From a checkpoint of a small mixture-of-experts model trained on Wikipedia: 8 layers.
Below are experts of layer 5 (counted from 0) of a mixture-of-experts language model. Rows are named router (the router's row for the expert), gate (a neuron's input weights, with its number), up (a neuron's input weights, with its number) and show model dimensions 0-127. Each number is 200 + 20 x the weight over its row's rms, rounded and kept within 0 to 999.
After each expert's rows: "comes after" lists some tokens at least twice as common just before its tokens as in all text. This comes from a sample of Wikipedia text that the model never trained on. Tokens count by the router's weight.

# expert 18
router,196,194,222,213,211,187,196,206,163,196,215,189,216,212,223,206,198,230,211,216,169,205,206,196,210,216,193,210,229,220,227,196,185,237,185,232,169,175,177,222,179,231,219,201,199,182,212,230,206,209,212,196,242,209,188,198,201,200,207,179,193,189,195,204,195,204,167,195,209,170,202,198,194,168,178,192,204,174,215,205,170,183,231,227,194,188,207,192,212,195,198,232,199,191,195,235,197,211,177,191,164,225,203,168,206,219,209,191,184,198,226,185,218,211,170,207,185,228,203,201,212,208,198,202,223,193,192,205
gate0,187,190,199,168,174,205,204,214,184,189,179,183,200,198,182,201,237,175,199,193,188,174,173,161,187,232,193,205,186,165,209,217,181,239,220,207,176,206,191,197,185,198,227,203,216,192,193,193,201,188,198,226,215,203,186,206,234,200,223,177,183,221,210,211,229,217,179,211,199,209,201,219,222,204,197,170,199,173,223,225,211,229,199,197,223,160,216,166,227,173,250,181,207,172,188,212,167,235,203,207,178,215,194,195,231,182,194,202,214,225,191,194,215,166,203,174,207,186,198,193,193,174,197,187,165,170,226,198
up0,203,188,209,209,213,183,228,186,176,191,195,205,197,184,228,207,175,195,172,190,211,212,215,234,186,145,177,179,200,221,195,169,214,192,172,186,243,180,221,196,204,202,192,205,174,216,199,185,207,216,180,198,216,225,180,194,181,188,167,195,230,184,238,261,178,208,214,201,207,209,210,229,184,192,206,189,225,206,218,215,185,182,234,214,171,177,195,203,180,184,190,204,185,198,229,215,181,237,154,234,156,213,225,153,186,205,195,192,174,218,197,180,175,198,229,183,180,198,214,195,201,204,195,201,164,231,197,189
gate1,197,174,216,204,194,187,227,210,208,199,204,180,160,209,203,245,228,189,198,191,214,185,210,209,186,178,215,185,213,204,205,172,190,185,225,212,225,185,224,226,213,190,184,194,186,198,209,216,193,210,214,179,224,193,236,186,198,214,182,215,190,178,201,205,169,183,176,188,220,193,181,204,196,197,199,223,184,210,146,204,229,205,184,164,215,242,178,215,208,205,214,231,187,204,196,229,192,206,170,203,172,199,241,181,155,208,167,230,212,213,174,195,197,184,203,257,175,204,183,195,193,223,200,208,199,174,193,143
up1,230,156,207,199,213,170,216,204,185,203,221,197,177,183,187,206,210,198,205,169,217,203,205,241,193,177,210,199,189,190,186,183,159,175,194,240,218,215,216,218,181,230,175,195,198,198,206,190,196,212,177,193,216,210,209,209,213,228,256,215,177,190,198,184,167,221,211,157,220,184,196,201,154,190,180,225,196,197,193,205,217,174,165,209,220,194,179,194,182,208,220,204,189,196,172,213,236,189,195,200,195,167,190,173,179,216,153,238,214,189,181,207,202,213,206,214,175,178,152,209,186,217,228,185,193,215,176,183
gate2,208,189,221,193,189,166,199,185,191,201,215,175,190,211,199,209,143,188,210,197,194,221,190,212,172,182,219,198,240,178,221,186,197,216,224,208,191,221,201,177,223,218,221,176,214,203,188,180,174,186,169,204,212,188,202,220,196,200,227,233,198,235,190,183,191,192,194,202,197,217,199,201,224,197,201,182,189,198,155,188,223,172,180,205,197,228,208,195,205,185,190,201,213,195,204,170,173,192,200,202,174,213,197,208,193,196,193,179,226,197,222,254,193,200,191,183,181,217,205,186,198,188,175,212,199,194,235,196
up2,208,204,187,214,225,196,203,191,225,199,221,198,181,184,179,210,200,187,199,209,205,177,205,194,187,216,194,213,240,211,166,204,224,186,233,208,240,189,189,210,227,186,253,195,191,208,204,247,194,216,175,216,154,181,196,185,189,197,185,216,220,195,194,173,232,221,185,203,191,206,206,185,192,218,206,209,208,188,190,174,174,210,217,211,185,158,190,200,199,200,211,210,197,199,190,186,185,199,201,178,193,183,228,181,202,161,223,144,215,206,192,245,191,212,196,195,173,218,194,227,223,203,203,184,220,172,227,216
gate3,208,201,184,202,208,223,213,221,203,167,245,194,200,195,156,208,203,197,184,184,229,218,187,183,175,174,215,192,193,203,198,223,182,197,173,179,244,166,218,214,209,197,205,235,198,197,184,194,165,199,208,194,179,181,204,175,197,207,182,217,196,189,171,209,236,176,164,213,187,197,217,203,213,196,191,186,208,191,205,177,176,197,219,221,210,199,217,239,247,208,202,196,222,215,175,187,209,209,159,194,215,168,199,169,201,209,224,151,188,239,186,178,184,195,205,175,184,177,232,186,216,226,213,206,205,205,228,205
up3,205,208,193,186,215,232,209,176,197,193,234,185,202,176,158,192,198,205,212,191,236,199,210,161,230,191,197,218,185,205,217,197,200,208,200,180,214,164,199,228,212,174,208,230,186,210,190,211,184,177,196,207,194,200,192,187,183,220,156,213,210,187,190,191,217,192,191,207,206,215,256,203,175,171,185,225,223,175,207,195,207,183,209,190,213,161,210,224,242,197,206,196,213,220,173,182,177,210,192,192,208,155,170,180,203,200,240,171,201,183,160,180,205,169,203,178,188,171,208,184,224,196,188,222,204,220,197,207
comes after: " ", "1", "0", "2", "3", "."

# expert 41
router,168,187,174,203,172,178,228,201,161,204,205,203,182,216,205,193,195,194,224,246,165,227,202,196,209,213,171,224,190,223,228,182,169,224,214,189,174,211,199,219,183,237,189,196,201,177,191,209,198,206,210,210,238,219,215,194,211,203,223,140,177,192,193,212,201,201,194,214,221,176,168,221,204,203,202,178,185,165,232,208,210,153,222,212,177,190,208,199,195,230,178,204,182,194,204,223,217,237,167,192,203,238,209,171,190,221,184,227,182,195,245,175,173,174,174,201,202,220,202,250,208,192,180,203,216,205,195,213
gate0,190,222,215,226,218,204,240,183,196,197,219,220,222,184,171,187,217,200,206,233,198,191,191,228,205,178,195,212,175,197,207,179,175,191,216,180,242,210,206,183,208,214,221,217,190,196,183,190,178,191,185,151,202,215,193,131,210,183,189,197,218,141,182,177,200,240,203,201,209,157,199,229,205,192,222,185,177,178,221,188,235,212,220,218,188,190,183,197,183,209,193,219,204,195,169,159,231,226,194,177,171,206,198,200,169,192,215,209,200,159,211,179,186,211,182,232,197,229,195,185,210,227,175,188,184,215,208,224
up0,169,220,198,213,173,216,194,209,210,173,234,178,206,224,224,197,197,193,194,217,193,217,170,195,207,211,194,209,229,177,196,229,188,219,156,205,203,168,220,201,219,200,211,183,156,186,189,210,192,184,203,177,220,222,205,212,225,188,190,221,215,207,195,200,178,201,215,202,221,184,186,200,226,206,218,199,187,201,213,218,191,222,227,202,198,209,166,227,236,189,181,220,184,158,202,159,205,195,194,216,201,185,182,176,177,205,229,227,204,234,208,202,174,191,146,205,210,185,205,179,172,212,209,204,179,208,176,219
gate1,228,189,173,206,186,180,187,154,249,188,202,167,213,192,198,218,224,196,195,205,202,202,204,202,194,218,202,233,177,220,206,178,198,210,191,251,210,210,215,207,188,192,223,176,214,184,194,185,209,222,210,207,164,196,227,218,204,209,218,204,217,206,176,216,231,191,210,184,235,177,167,171,204,208,206,184,195,195,180,215,175,203,205,179,188,233,184,194,196,193,180,185,224,233,220,213,204,171,226,174,234,228,217,192,219,194,206,172,246,193,182,179,235,216,189,213,223,181,190,229,171,184,199,217,230,228,216,198
up1,219,219,231,186,199,164,190,195,192,196,221,214,179,220,205,181,214,193,208,191,165,174,191,198,203,172,181,222,207,188,195,166,169,192,200,214,191,227,180,178,193,215,197,158,192,204,190,200,248,202,172,207,205,200,215,208,200,203,212,203,194,208,271,202,152,231,200,198,203,235,203,222,203,213,176,173,207,197,182,219,173,150,169,221,242,200,213,201,227,155,181,178,205,181,205,178,208,201,197,227,204,197,213,222,214,214,211,195,203,173,188,186,184,204,233,191,199,212,191,159,192,230,195,196,197,200,225,208
gate2,170,181,230,220,168,269,180,189,191,193,181,187,221,201,184,191,199,213,219,226,229,159,201,206,186,187,213,213,193,234,240,197,202,170,196,211,207,236,215,191,194,183,199,240,207,237,198,176,199,196,208,223,193,215,220,209,221,182,189,193,194,212,187,196,212,176,201,170,218,200,213,168,190,203,176,206,181,224,194,212,215,185,203,192,175,203,233,185,182,186,231,211,195,184,188,203,182,182,213,203,214,163,197,252,215,207,197,173,185,225,158,227,174,179,240,187,195,231,193,204,188,181,176,211,194,194,222,189
up2,206,191,185,193,173,177,201,213,173,216,182,203,193,179,179,208,207,206,186,207,181,194,198,192,169,198,194,202,207,206,208,194,184,213,203,173,198,199,206,200,197,210,175,194,196,170,181,177,187,185,212,195,232,195,181,225,174,223,240,237,161,206,185,197,224,220,178,206,184,186,220,210,203,229,194,187,229,207,174,142,177,193,196,158,207,161,204,204,199,187,186,198,193,203,226,209,211,200,217,169,201,192,201,171,211,218,207,191,203,150,221,196,190,243,204,175,181,197,207,242,206,209,223,210,226,178,198,179
gate3,224,198,205,184,211,203,237,191,200,215,213,138,195,178,201,185,189,207,200,192,191,206,201,211,180,184,190,188,200,179,200,194,216,178,225,218,218,212,194,208,191,174,212,210,224,202,189,204,187,218,210,166,218,238,179,200,178,187,201,190,159,201,189,173,182,236,185,209,191,224,215,210,216,154,184,204,197,168,201,180,154,207,170,213,206,219,228,202,175,194,214,225,185,211,174,187,217,182,199,184,182,190,199,190,183,184,196,220,203,180,187,185,199,195,206,214,214,198,192,177,190,191,202,179,202,201,231,171
up3,168,194,206,154,192,196,235,208,195,189,237,198,224,217,230,158,221,184,181,187,233,188,205,182,225,156,201,197,193,214,167,216,204,222,191,202,175,194,151,160,199,221,183,230,189,188,185,174,193,201,194,213,220,217,204,190,196,209,195,175,215,208,215,208,181,212,203,203,196,204,215,205,187,172,212,191,216,183,211,141,230,205,195,251,200,232,201,210,198,182,203,228,174,204,219,189,208,207,199,170,169,239,182,152,191,205,180,228,222,178,176,236,202,212,196,210,200,183,191,193,201,178,213,221,217,184,222,154
comes after: " ", " |", "|", "–", " (", " October"

# expert 38
router,158,194,214,206,185,184,188,183,215,201,176,217,202,191,179,235,192,195,194,209,210,237,216,211,198,193,186,205,152,196,169,176,210,194,239,200,184,177,215,198,208,210,188,215,200,177,217,212,201,191,204,222,190,220,205,202,195,195,216,229,205,201,175,211,255,211,213,205,194,202,207,197,222,208,201,220,150,222,184,193,228,225,187,226,218,204,198,198,179,156,194,228,222,232,220,194,180,246,200,173,246,182,162,205,214,188,223,173,164,218,218,209,216,173,171,187,194,208,190,183,191,186,161,159,235,253,189,236
gate0,190,193,186,212,211,169,217,158,193,216,202,195,226,198,213,189,206,231,223,202,165,180,193,192,199,204,180,179,215,246,211,194,220,199,192,150,242,236,181,193,179,174,186,190,228,178,197,181,191,183,206,197,196,198,218,219,181,191,197,221,185,191,180,192,203,160,206,206,208,198,232,164,187,202,225,222,206,215,221,193,173,176,196,206,233,170,197,210,161,202,184,191,165,175,181,202,214,171,185,229,175,253,219,212,208,189,188,197,178,186,198,163,206,213,163,211,188,225,228,236,187,236,209,170,179,240,218,177
up0,169,241,191,195,168,204,205,221,246,185,195,186,188,202,180,214,202,218,191,187,168,150,189,224,189,210,211,163,231,229,173,224,217,193,211,164,174,220,217,182,183,174,198,218,211,212,209,205,195,209,225,170,189,195,193,206,183,198,206,216,222,219,223,216,222,237,173,184,212,171,195,192,211,200,185,207,207,178,220,167,216,240,204,173,219,176,209,215,170,213,147,218,199,180,207,192,223,233,216,170,161,164,206,180,212,226,159,206,214,183,192,195,205,179,215,171,207,213,179,192,231,187,168,190,199,194,205,195
gate1,203,181,208,185,190,173,222,229,180,209,184,204,196,190,202,183,202,177,216,186,231,230,203,192,173,181,189,209,205,206,213,217,191,176,202,175,206,192,216,189,193,184,186,171,196,225,187,169,196,225,171,128,231,200,184,191,209,183,179,194,185,197,211,219,208,215,216,225,199,176,233,192,223,200,259,202,213,188,206,212,186,194,181,197,229,176,192,223,154,214,229,195,191,164,156,216,236,218,216,205,204,202,220,194,208,222,197,190,182,172,238,246,174,209,222,166,171,192,203,226,187,227,223,172,236,217,181,160
up1,174,198,166,228,197,222,196,170,198,200,234,187,211,218,208,236,203,224,201,227,174,167,202,209,185,176,228,206,187,191,171,201,207,183,238,191,215,211,202,223,205,223,197,195,191,185,219,228,180,183,221,222,171,201,190,219,211,226,198,187,244,190,209,191,198,170,189,185,222,212,190,205,154,221,141,220,183,171,215,168,202,183,199,202,162,243,196,170,230,178,201,194,187,211,207,214,191,189,180,181,209,211,167,203,190,168,217,177,208,246,210,198,212,220,203,224,195,236,188,205,202,184,193,200,182,183,189,212
gate2,199,172,191,196,189,212,160,164,174,191,195,230,158,164,171,196,196,197,192,165,185,189,206,203,211,242,214,191,196,159,225,223,205,182,215,206,227,229,185,186,183,193,185,209,218,198,223,227,195,187,202,197,192,185,170,210,180,171,195,211,191,219,224,201,227,246,180,186,189,207,167,195,185,207,175,186,188,196,165,178,182,230,190,192,199,197,217,214,225,238,202,159,205,246,213,210,204,172,211,186,178,195,192,222,221,172,195,207,200,207,217,192,215,185,219,200,202,187,188,215,191,192,194,202,198,148,184,214
up2,197,238,219,208,206,199,193,233,214,201,197,199,229,183,206,214,176,223,196,182,202,244,227,178,208,197,180,172,204,211,180,216,213,201,192,180,150,166,226,224,200,225,214,212,219,228,201,173,203,238,233,189,184,221,210,150,215,226,230,197,217,198,209,193,161,189,201,210,223,213,214,183,232,191,178,217,216,184,216,205,190,190,178,172,209,216,203,204,189,214,196,216,189,152,194,172,212,176,204,188,220,174,201,236,184,230,178,187,233,250,175,254,211,200,202,219,207,212,211,192,227,213,207,203,194,197,237,196
gate3,219,200,217,173,204,203,186,198,192,188,143,211,236,206,223,196,200,179,187,203,243,237,216,136,167,186,191,185,242,165,234,223,195,165,167,190,179,191,240,197,194,196,214,201,179,190,201,203,219,210,221,181,204,201,203,162,202,210,208,215,195,222,226,202,192,218,213,215,177,205,223,195,189,249,233,167,180,171,197,188,211,179,144,233,206,223,168,190,189,198,181,188,220,222,237,208,177,201,194,220,199,172,182,217,153,194,178,196,183,185,209,206,201,207,207,173,214,186,197,203,174,181,192,200,193,182,171,209
up3,226,179,190,149,203,170,185,218,231,220,141,206,208,194,200,185,201,210,195,190,179,178,200,219,215,198,184,174,203,237,189,173,225,187,225,173,202,182,200,204,194,173,212,199,238,201,150,202,162,194,194,221,212,200,183,225,171,205,191,231,197,181,212,188,185,184,223,238,209,208,265,184,203,190,190,188,182,232,174,223,198,177,211,163,238,205,200,241,208,180,211,228,180,187,235,182,189,196,175,189,237,235,216,201,220,177,205,201,190,216,200,202,196,193,215,223,215,191,211,215,229,216,200,166,231,178,208,212
comes after: " a", " with", " of", " as", " to", " for"

# expert 14
router,186,194,194,202,205,196,210,184,186,207,216,199,219,208,222,188,207,205,209,224,173,220,209,208,211,207,173,208,233,228,254,168,173,218,190,220,169,184,181,193,176,222,197,207,187,202,199,219,199,220,184,193,242,235,183,198,184,190,220,174,178,210,196,206,207,207,168,193,217,176,186,218,186,209,167,188,208,184,202,208,187,160,216,211,175,218,183,229,203,203,196,198,206,184,206,251,214,221,148,198,168,254,209,186,204,208,203,199,204,203,220,179,196,162,198,178,179,198,204,244,197,201,170,211,205,188,177,206
gate0,224,188,201,165,196,187,212,184,208,215,176,183,191,192,222,185,202,196,230,195,194,202,185,202,163,225,167,225,195,209,179,194,188,238,199,245,190,175,185,181,189,184,198,171,229,157,228,187,185,193,198,193,178,207,226,198,174,152,198,196,207,225,177,198,203,215,238,194,190,215,189,217,195,226,217,188,201,196,177,201,213,221,192,192,187,215,206,186,195,171,206,210,242,186,209,210,197,215,188,181,194,191,175,181,152,214,174,206,204,203,201,198,173,181,211,187,214,210,181,195,213,214,237,217,171,216,158,202
up0,205,216,208,203,219,221,167,218,205,202,228,221,189,249,173,210,180,212,194,209,205,192,202,197,231,222,225,192,201,172,199,198,207,195,221,230,187,229,202,191,200,255,184,210,210,223,217,186,202,170,205,169,194,232,173,198,209,231,177,163,184,173,171,213,192,233,182,197,155,194,202,160,187,174,153,215,188,188,168,190,169,196,215,203,189,192,162,139,181,176,236,207,181,223,197,188,167,212,193,177,203,220,196,222,237,195,222,186,200,202,210,211,186,219,212,184,221,201,216,215,212,195,224,200,203,203,220,217
gate1,216,208,203,204,188,217,174,189,207,222,194,209,151,214,201,204,201,201,218,186,202,214,172,161,221,203,240,220,215,193,230,171,199,192,191,180,159,246,222,173,189,221,216,166,203,189,200,196,250,163,181,203,170,172,196,194,219,227,220,204,205,207,167,214,212,207,199,188,221,178,224,198,202,206,195,180,217,174,208,198,184,189,175,225,197,190,206,191,223,180,206,223,222,220,182,198,221,188,198,200,207,192,210,213,202,172,198,222,224,235,176,224,194,189,245,192,225,210,181,200,193,227,172,195,199,198,166,216
up1,223,178,223,187,195,189,228,171,206,215,217,161,162,196,192,259,182,205,177,190,138,192,155,214,205,212,221,236,208,221,186,187,231,233,225,213,218,216,205,188,210,206,240,177,204,207,201,223,207,172,201,193,154,174,217,221,194,183,177,208,203,205,186,203,216,196,184,214,194,176,187,189,248,213,221,179,210,169,219,207,193,173,212,220,197,230,206,207,192,163,219,197,203,192,175,203,202,182,216,205,217,200,220,201,181,197,199,201,197,222,201,229,166,189,210,199,199,213,219,215,173,231,199,144,175,203,214,190
gate2,220,229,199,184,219,212,189,195,224,175,194,216,200,190,213,220,178,200,210,210,201,181,219,207,244,250,228,223,170,208,204,205,217,201,181,188,176,187,188,227,197,220,207,182,209,162,224,197,176,196,213,224,208,210,224,187,237,190,226,172,190,199,203,183,205,215,177,200,203,202,223,205,189,199,203,200,177,173,206,206,202,201,236,214,191,214,203,218,206,185,142,204,200,221,202,196,199,204,214,199,187,196,172,180,218,197,187,259,154,220,178,210,223,175,169,216,169,166,179,180,184,183,172,220,177,174,191,174
up2,219,196,200,172,233,210,210,165,192,183,215,195,196,191,218,223,223,213,204,191,185,214,193,186,231,194,212,162,188,192,234,192,227,211,179,234,189,174,210,212,211,231,194,213,191,185,211,192,229,184,238,198,184,201,196,192,228,189,197,184,213,205,197,206,197,228,196,239,168,205,228,197,180,179,210,221,207,211,180,227,208,230,201,227,208,233,185,183,189,176,190,195,209,205,176,195,196,175,197,200,201,174,188,168,219,182,199,248,195,207,198,239,205,202,172,231,214,179,215,224,200,183,166,189,171,169,210,190
gate3,161,196,203,207,173,201,201,198,189,226,223,173,225,223,185,195,196,181,187,234,219,184,199,200,212,194,197,206,228,177,179,224,195,176,208,192,205,186,213,203,204,194,182,199,190,198,198,195,185,184,183,199,196,183,187,170,222,192,210,192,176,236,191,214,238,182,200,209,207,225,210,163,206,186,234,171,163,184,235,177,209,229,189,193,192,203,214,184,225,183,214,233,212,222,210,172,169,170,179,169,221,212,198,222,192,166,208,167,179,193,160,207,174,208,234,213,154,195,223,214,198,189,195,168,244,199,207,185
up3,218,185,207,211,211,194,186,192,193,199,188,225,173,192,205,182,226,206,198,178,167,180,175,163,177,197,185,209,217,212,230,190,198,212,226,227,188,182,211,206,189,192,213,195,191,178,184,187,211,208,220,154,216,183,211,193,149,224,198,203,227,151,182,192,209,206,203,202,196,176,219,225,211,180,205,203,197,204,184,222,220,163,194,218,196,179,197,165,187,231,217,203,206,217,172,209,184,211,211,201,184,226,232,186,215,227,203,188,229,194,224,193,216,195,191,176,204,193,182,207,198,198,207,256,202,198,186,215
comes after: " ", "1", "2", "–", "3", "4"

# expert 7
router,193,202,194,183,194,176,212,200,191,207,207,212,172,195,217,212,203,225,202,207,186,177,186,187,242,160,172,227,204,225,208,208,168,202,187,201,180,227,179,179,189,195,212,204,220,189,206,199,165,199,174,224,180,240,233,189,217,193,237,197,164,211,203,208,210,208,234,184,210,189,203,221,235,205,190,188,212,237,189,197,179,173,186,166,201,170,170,204,213,229,223,231,229,215,231,227,196,184,190,196,205,201,206,199,179,172,151,234,164,191,201,188,216,191,211,228,137,191,208,200,218,204,199,172,189,211,225,214
gate0,199,238,196,202,206,194,215,221,195,256,196,183,184,212,196,231,176,203,217,182,217,176,180,214,214,180,223,200,172,181,178,214,195,197,191,205,203,198,176,190,185,208,207,227,234,243,202,189,200,209,223,204,189,183,177,182,166,241,220,189,206,157,208,173,176,187,207,187,202,232,215,215,184,188,194,184,201,166,201,207,204,205,187,214,179,196,230,195,189,199,213,217,223,184,162,189,209,226,192,183,197,213,187,207,197,170,163,194,207,213,205,190,207,214,199,252,207,196,194,200,185,191,197,192,196,208,182,193
up0,196,186,205,190,201,202,210,197,265,185,190,212,219,194,182,204,229,228,214,213,169,185,194,224,206,208,191,235,208,189,204,194,201,202,188,188,229,181,213,203,208,212,206,184,190,161,186,229,218,187,212,218,184,200,155,204,175,182,170,164,201,185,185,176,187,206,222,197,206,174,209,216,164,210,194,197,205,207,227,180,221,192,205,170,173,213,219,222,191,170,214,197,190,211,212,217,191,214,212,196,198,209,230,167,208,207,193,184,230,185,175,154,207,204,212,208,200,207,194,180,212,215,173,201,212,193,205,183
gate1,166,187,179,203,226,218,201,218,206,189,187,197,176,195,190,182,218,198,203,171,177,180,182,214,221,214,190,211,244,234,231,242,205,224,190,198,195,215,182,193,199,203,187,181,176,201,190,200,172,184,196,217,201,169,214,203,226,200,227,210,224,189,182,185,150,166,180,172,200,180,167,203,189,207,197,207,168,229,197,199,207,204,221,193,204,172,205,198,224,158,259,199,212,218,236,184,179,187,217,183,207,173,235,194,236,213,180,199,210,183,211,186,175,195,192,220,220,199,206,229,162,168,195,229,223,220,227,215
up1,202,198,192,199,198,196,199,220,187,202,202,205,187,211,176,211,206,198,204,204,163,201,193,220,169,179,212,239,183,263,251,213,223,178,218,200,196,197,180,187,203,205,177,193,173,210,242,166,202,182,237,188,195,196,189,226,196,206,206,185,240,217,223,180,207,185,218,172,194,176,197,205,210,226,223,202,176,217,218,182,213,180,194,189,201,200,191,195,212,181,249,190,208,202,218,212,205,199,204,186,206,190,191,200,236,161,172,214,200,204,207,211,139,210,194,182,202,204,194,205,202,209,183,218,202,211,204,195
gate2,207,172,179,170,225,228,195,164,218,213,217,166,215,227,205,181,218,220,202,176,218,181,189,215,169,175,200,185,193,200,205,206,201,214,223,182,221,209,185,189,175,206,182,157,222,187,195,167,190,222,196,192,194,178,223,192,221,157,201,237,190,224,222,164,231,240,165,188,205,209,163,186,211,193,178,167,201,213,203,185,215,185,190,169,202,194,154,195,149,213,181,161,215,159,197,196,203,197,169,210,216,225,202,195,209,214,235,211,219,206,190,196,175,209,194,194,192,205,229,219,148,197,178,169,176,216,204,189
up2,227,194,195,184,210,187,192,210,216,211,205,253,191,201,199,223,191,195,169,205,212,187,179,183,193,207,221,232,200,202,178,183,202,155,218,209,174,213,194,204,166,210,171,180,196,203,199,195,224,179,218,196,178,208,232,185,184,211,228,179,205,180,229,206,222,169,192,198,216,181,235,190,227,207,185,236,195,167,213,216,190,214,179,218,178,222,253,193,232,195,220,199,209,216,221,208,223,218,230,183,200,198,207,190,204,173,185,207,192,219,171,215,205,218,233,168,185,205,213,223,194,211,221,223,210,185,199,235
gate3,187,183,193,201,204,186,233,166,211,159,208,203,174,195,206,213,199,183,209,202,202,223,190,176,178,207,226,213,199,203,197,204,190,235,199,208,197,195,172,210,213,236,209,212,231,199,180,210,186,221,205,203,181,206,201,199,164,224,181,227,189,201,176,217,181,180,194,197,175,224,178,213,135,226,185,192,168,187,188,194,203,184,203,198,233,175,235,178,190,184,187,190,208,184,230,183,216,183,190,202,178,201,235,208,231,184,173,207,184,221,170,205,227,180,224,192,223,198,209,204,209,222,205,213,156,196,183,202
up3,218,153,210,212,222,159,223,211,208,223,209,187,206,217,203,198,212,178,208,237,209,192,196,162,238,208,213,211,180,177,217,196,243,214,192,160,198,159,163,182,191,173,227,211,185,205,185,172,212,181,186,197,208,182,182,183,192,178,191,213,194,178,192,163,184,199,196,187,199,230,198,201,223,221,215,192,192,176,167,195,197,209,213,230,185,186,174,248,219,213,179,193,180,220,209,221,209,207,228,180,225,231,215,155,212,175,206,195,214,210,206,211,227,225,162,226,178,201,207,217,228,202,179,195,172,219,217,194
comes after: " |", "|", " in", ":", ";", " Bh"

# expert 0
router,191,219,189,181,212,222,215,214,185,190,194,213,199,180,232,193,215,199,187,170,204,157,175,202,196,206,219,170,178,264,216,205,175,171,195,222,194,202,190,206,215,195,212,145,192,208,193,190,202,180,182,189,218,218,222,204,193,200,234,208,199,207,233,171,225,177,184,208,182,215,210,190,212,188,217,216,192,224,232,198,173,238,219,191,208,213,220,201,186,195,207,225,208,167,197,199,210,167,186,209,183,183,217,194,192,202,223,198,220,186,147,170,186,207,203,212,181,197,205,250,212,222,183,197,202,214,220,174
gate0,193,188,199,178,165,194,171,192,200,196,194,198,164,190,210,182,189,169,212,186,195,214,181,210,229,224,185,173,179,221,214,197,183,172,205,204,181,224,184,216,236,230,209,201,213,211,199,176,195,143,203,198,226,209,204,177,215,172,238,220,173,169,205,199,190,245,183,215,218,215,189,204,194,242,204,199,152,190,219,211,185,210,210,220,188,210,189,190,206,163,229,200,218,211,261,217,188,238,185,207,194,199,239,198,191,158,172,182,224,203,244,223,212,197,185,200,214,197,192,198,201,199,225,226,141,189,206,172
up0,210,251,222,206,197,190,175,202,207,185,186,225,206,222,209,210,234,196,200,176,214,189,202,204,173,221,234,212,171,230,202,184,211,176,194,232,207,187,169,210,217,217,222,207,194,178,191,196,195,168,233,223,185,197,201,185,212,253,159,202,195,177,212,214,205,208,211,207,177,211,221,159,188,216,174,196,224,243,143,211,178,216,194,240,207,261,217,198,174,178,184,224,250,200,189,197,146,180,170,214,236,202,207,218,202,185,198,170,177,216,180,166,193,169,212,177,189,207,188,195,204,203,175,234,197,187,221,183
gate1,197,181,257,199,218,191,191,203,197,192,176,208,175,207,214,168,195,167,211,196,194,189,197,201,192,200,230,207,199,223,179,179,187,170,233,193,204,206,234,219,237,210,213,217,207,143,207,214,183,225,189,175,211,212,192,207,184,200,201,208,221,172,184,186,223,231,199,194,199,162,201,174,202,182,186,208,195,195,200,211,172,209,174,201,228,206,208,241,208,199,190,202,225,178,201,178,227,199,173,207,209,169,221,200,180,192,238,236,192,195,192,219,254,199,142,209,198,174,212,199,215,190,227,154,232,215,196,179
up1,173,181,203,193,204,240,202,200,189,206,201,215,225,209,209,185,174,219,191,158,203,194,188,213,201,191,174,180,182,222,176,163,188,195,177,188,185,218,190,203,178,168,200,245,183,176,211,188,199,215,198,259,186,218,228,189,227,188,180,175,201,229,213,200,166,220,188,226,184,194,187,194,205,192,241,188,197,210,207,188,203,197,215,183,184,186,218,192,224,224,190,221,206,175,153,196,166,216,223,200,208,228,193,172,215,240,180,188,223,210,171,186,180,213,219,200,231,220,196,182,218,198,220,202,203,168,183,206
gate2,196,209,195,219,213,196,192,186,193,173,229,204,194,195,198,217,180,189,187,187,214,209,246,168,180,202,225,189,204,190,203,184,214,177,199,204,197,202,175,225,204,220,190,227,185,167,213,201,196,201,200,259,226,206,193,201,181,185,229,205,226,212,182,188,172,185,232,196,180,215,194,232,197,214,203,185,168,201,204,212,187,194,213,219,204,183,202,193,180,218,199,232,210,208,183,212,234,183,172,193,205,180,205,206,205,209,192,212,198,214,204,207,213,176,158,198,186,181,218,187,223,169,217,223,173,189,246,218
up2,218,204,171,168,196,208,235,169,213,202,197,202,183,190,157,242,191,240,170,219,200,231,205,203,176,192,227,187,168,183,202,211,169,204,162,185,210,200,195,187,218,188,180,198,228,214,184,192,163,243,183,224,224,198,200,196,189,182,199,173,200,173,195,206,191,237,194,208,190,217,218,226,219,226,190,177,187,229,176,207,170,189,180,194,218,192,190,210,177,207,194,212,193,188,214,170,205,183,211,174,210,220,172,182,189,218,164,213,196,177,186,218,213,173,238,197,218,171,216,230,195,213,238,200,164,182,179,194
gate3,171,210,205,225,231,223,226,192,214,208,173,171,205,168,189,199,216,176,190,204,208,180,184,228,202,226,180,186,221,180,209,180,163,210,218,213,205,213,222,210,228,192,199,189,191,219,186,208,239,178,197,212,206,229,217,219,191,171,214,193,175,206,207,224,211,200,181,191,171,200,244,227,150,198,230,214,205,228,170,199,230,187,188,265,227,194,176,207,207,185,182,220,218,196,161,195,184,234,222,186,181,190,164,211,176,218,232,175,192,229,197,212,208,181,213,192,189,190,178,204,221,247,221,219,184,224,192,205
up3,231,208,196,222,226,153,214,186,180,229,215,201,216,208,203,164,204,212,193,204,196,185,173,192,177,217,182,216,190,215,180,208,213,178,196,154,199,190,175,229,186,207,186,184,191,196,200,169,197,174,250,212,152,256,216,221,189,213,179,189,241,212,196,211,191,190,174,230,203,210,170,193,186,194,198,215,194,202,240,205,197,254,194,181,201,174,204,192,209,196,210,213,185,213,190,200,200,206,144,216,199,180,233,216,173,198,154,206,205,208,197,188,214,201,194,192,188,225,200,191,176,172,183,173,211,192,209,213
comes after: "0", "2", "9", "1", " Se", "u"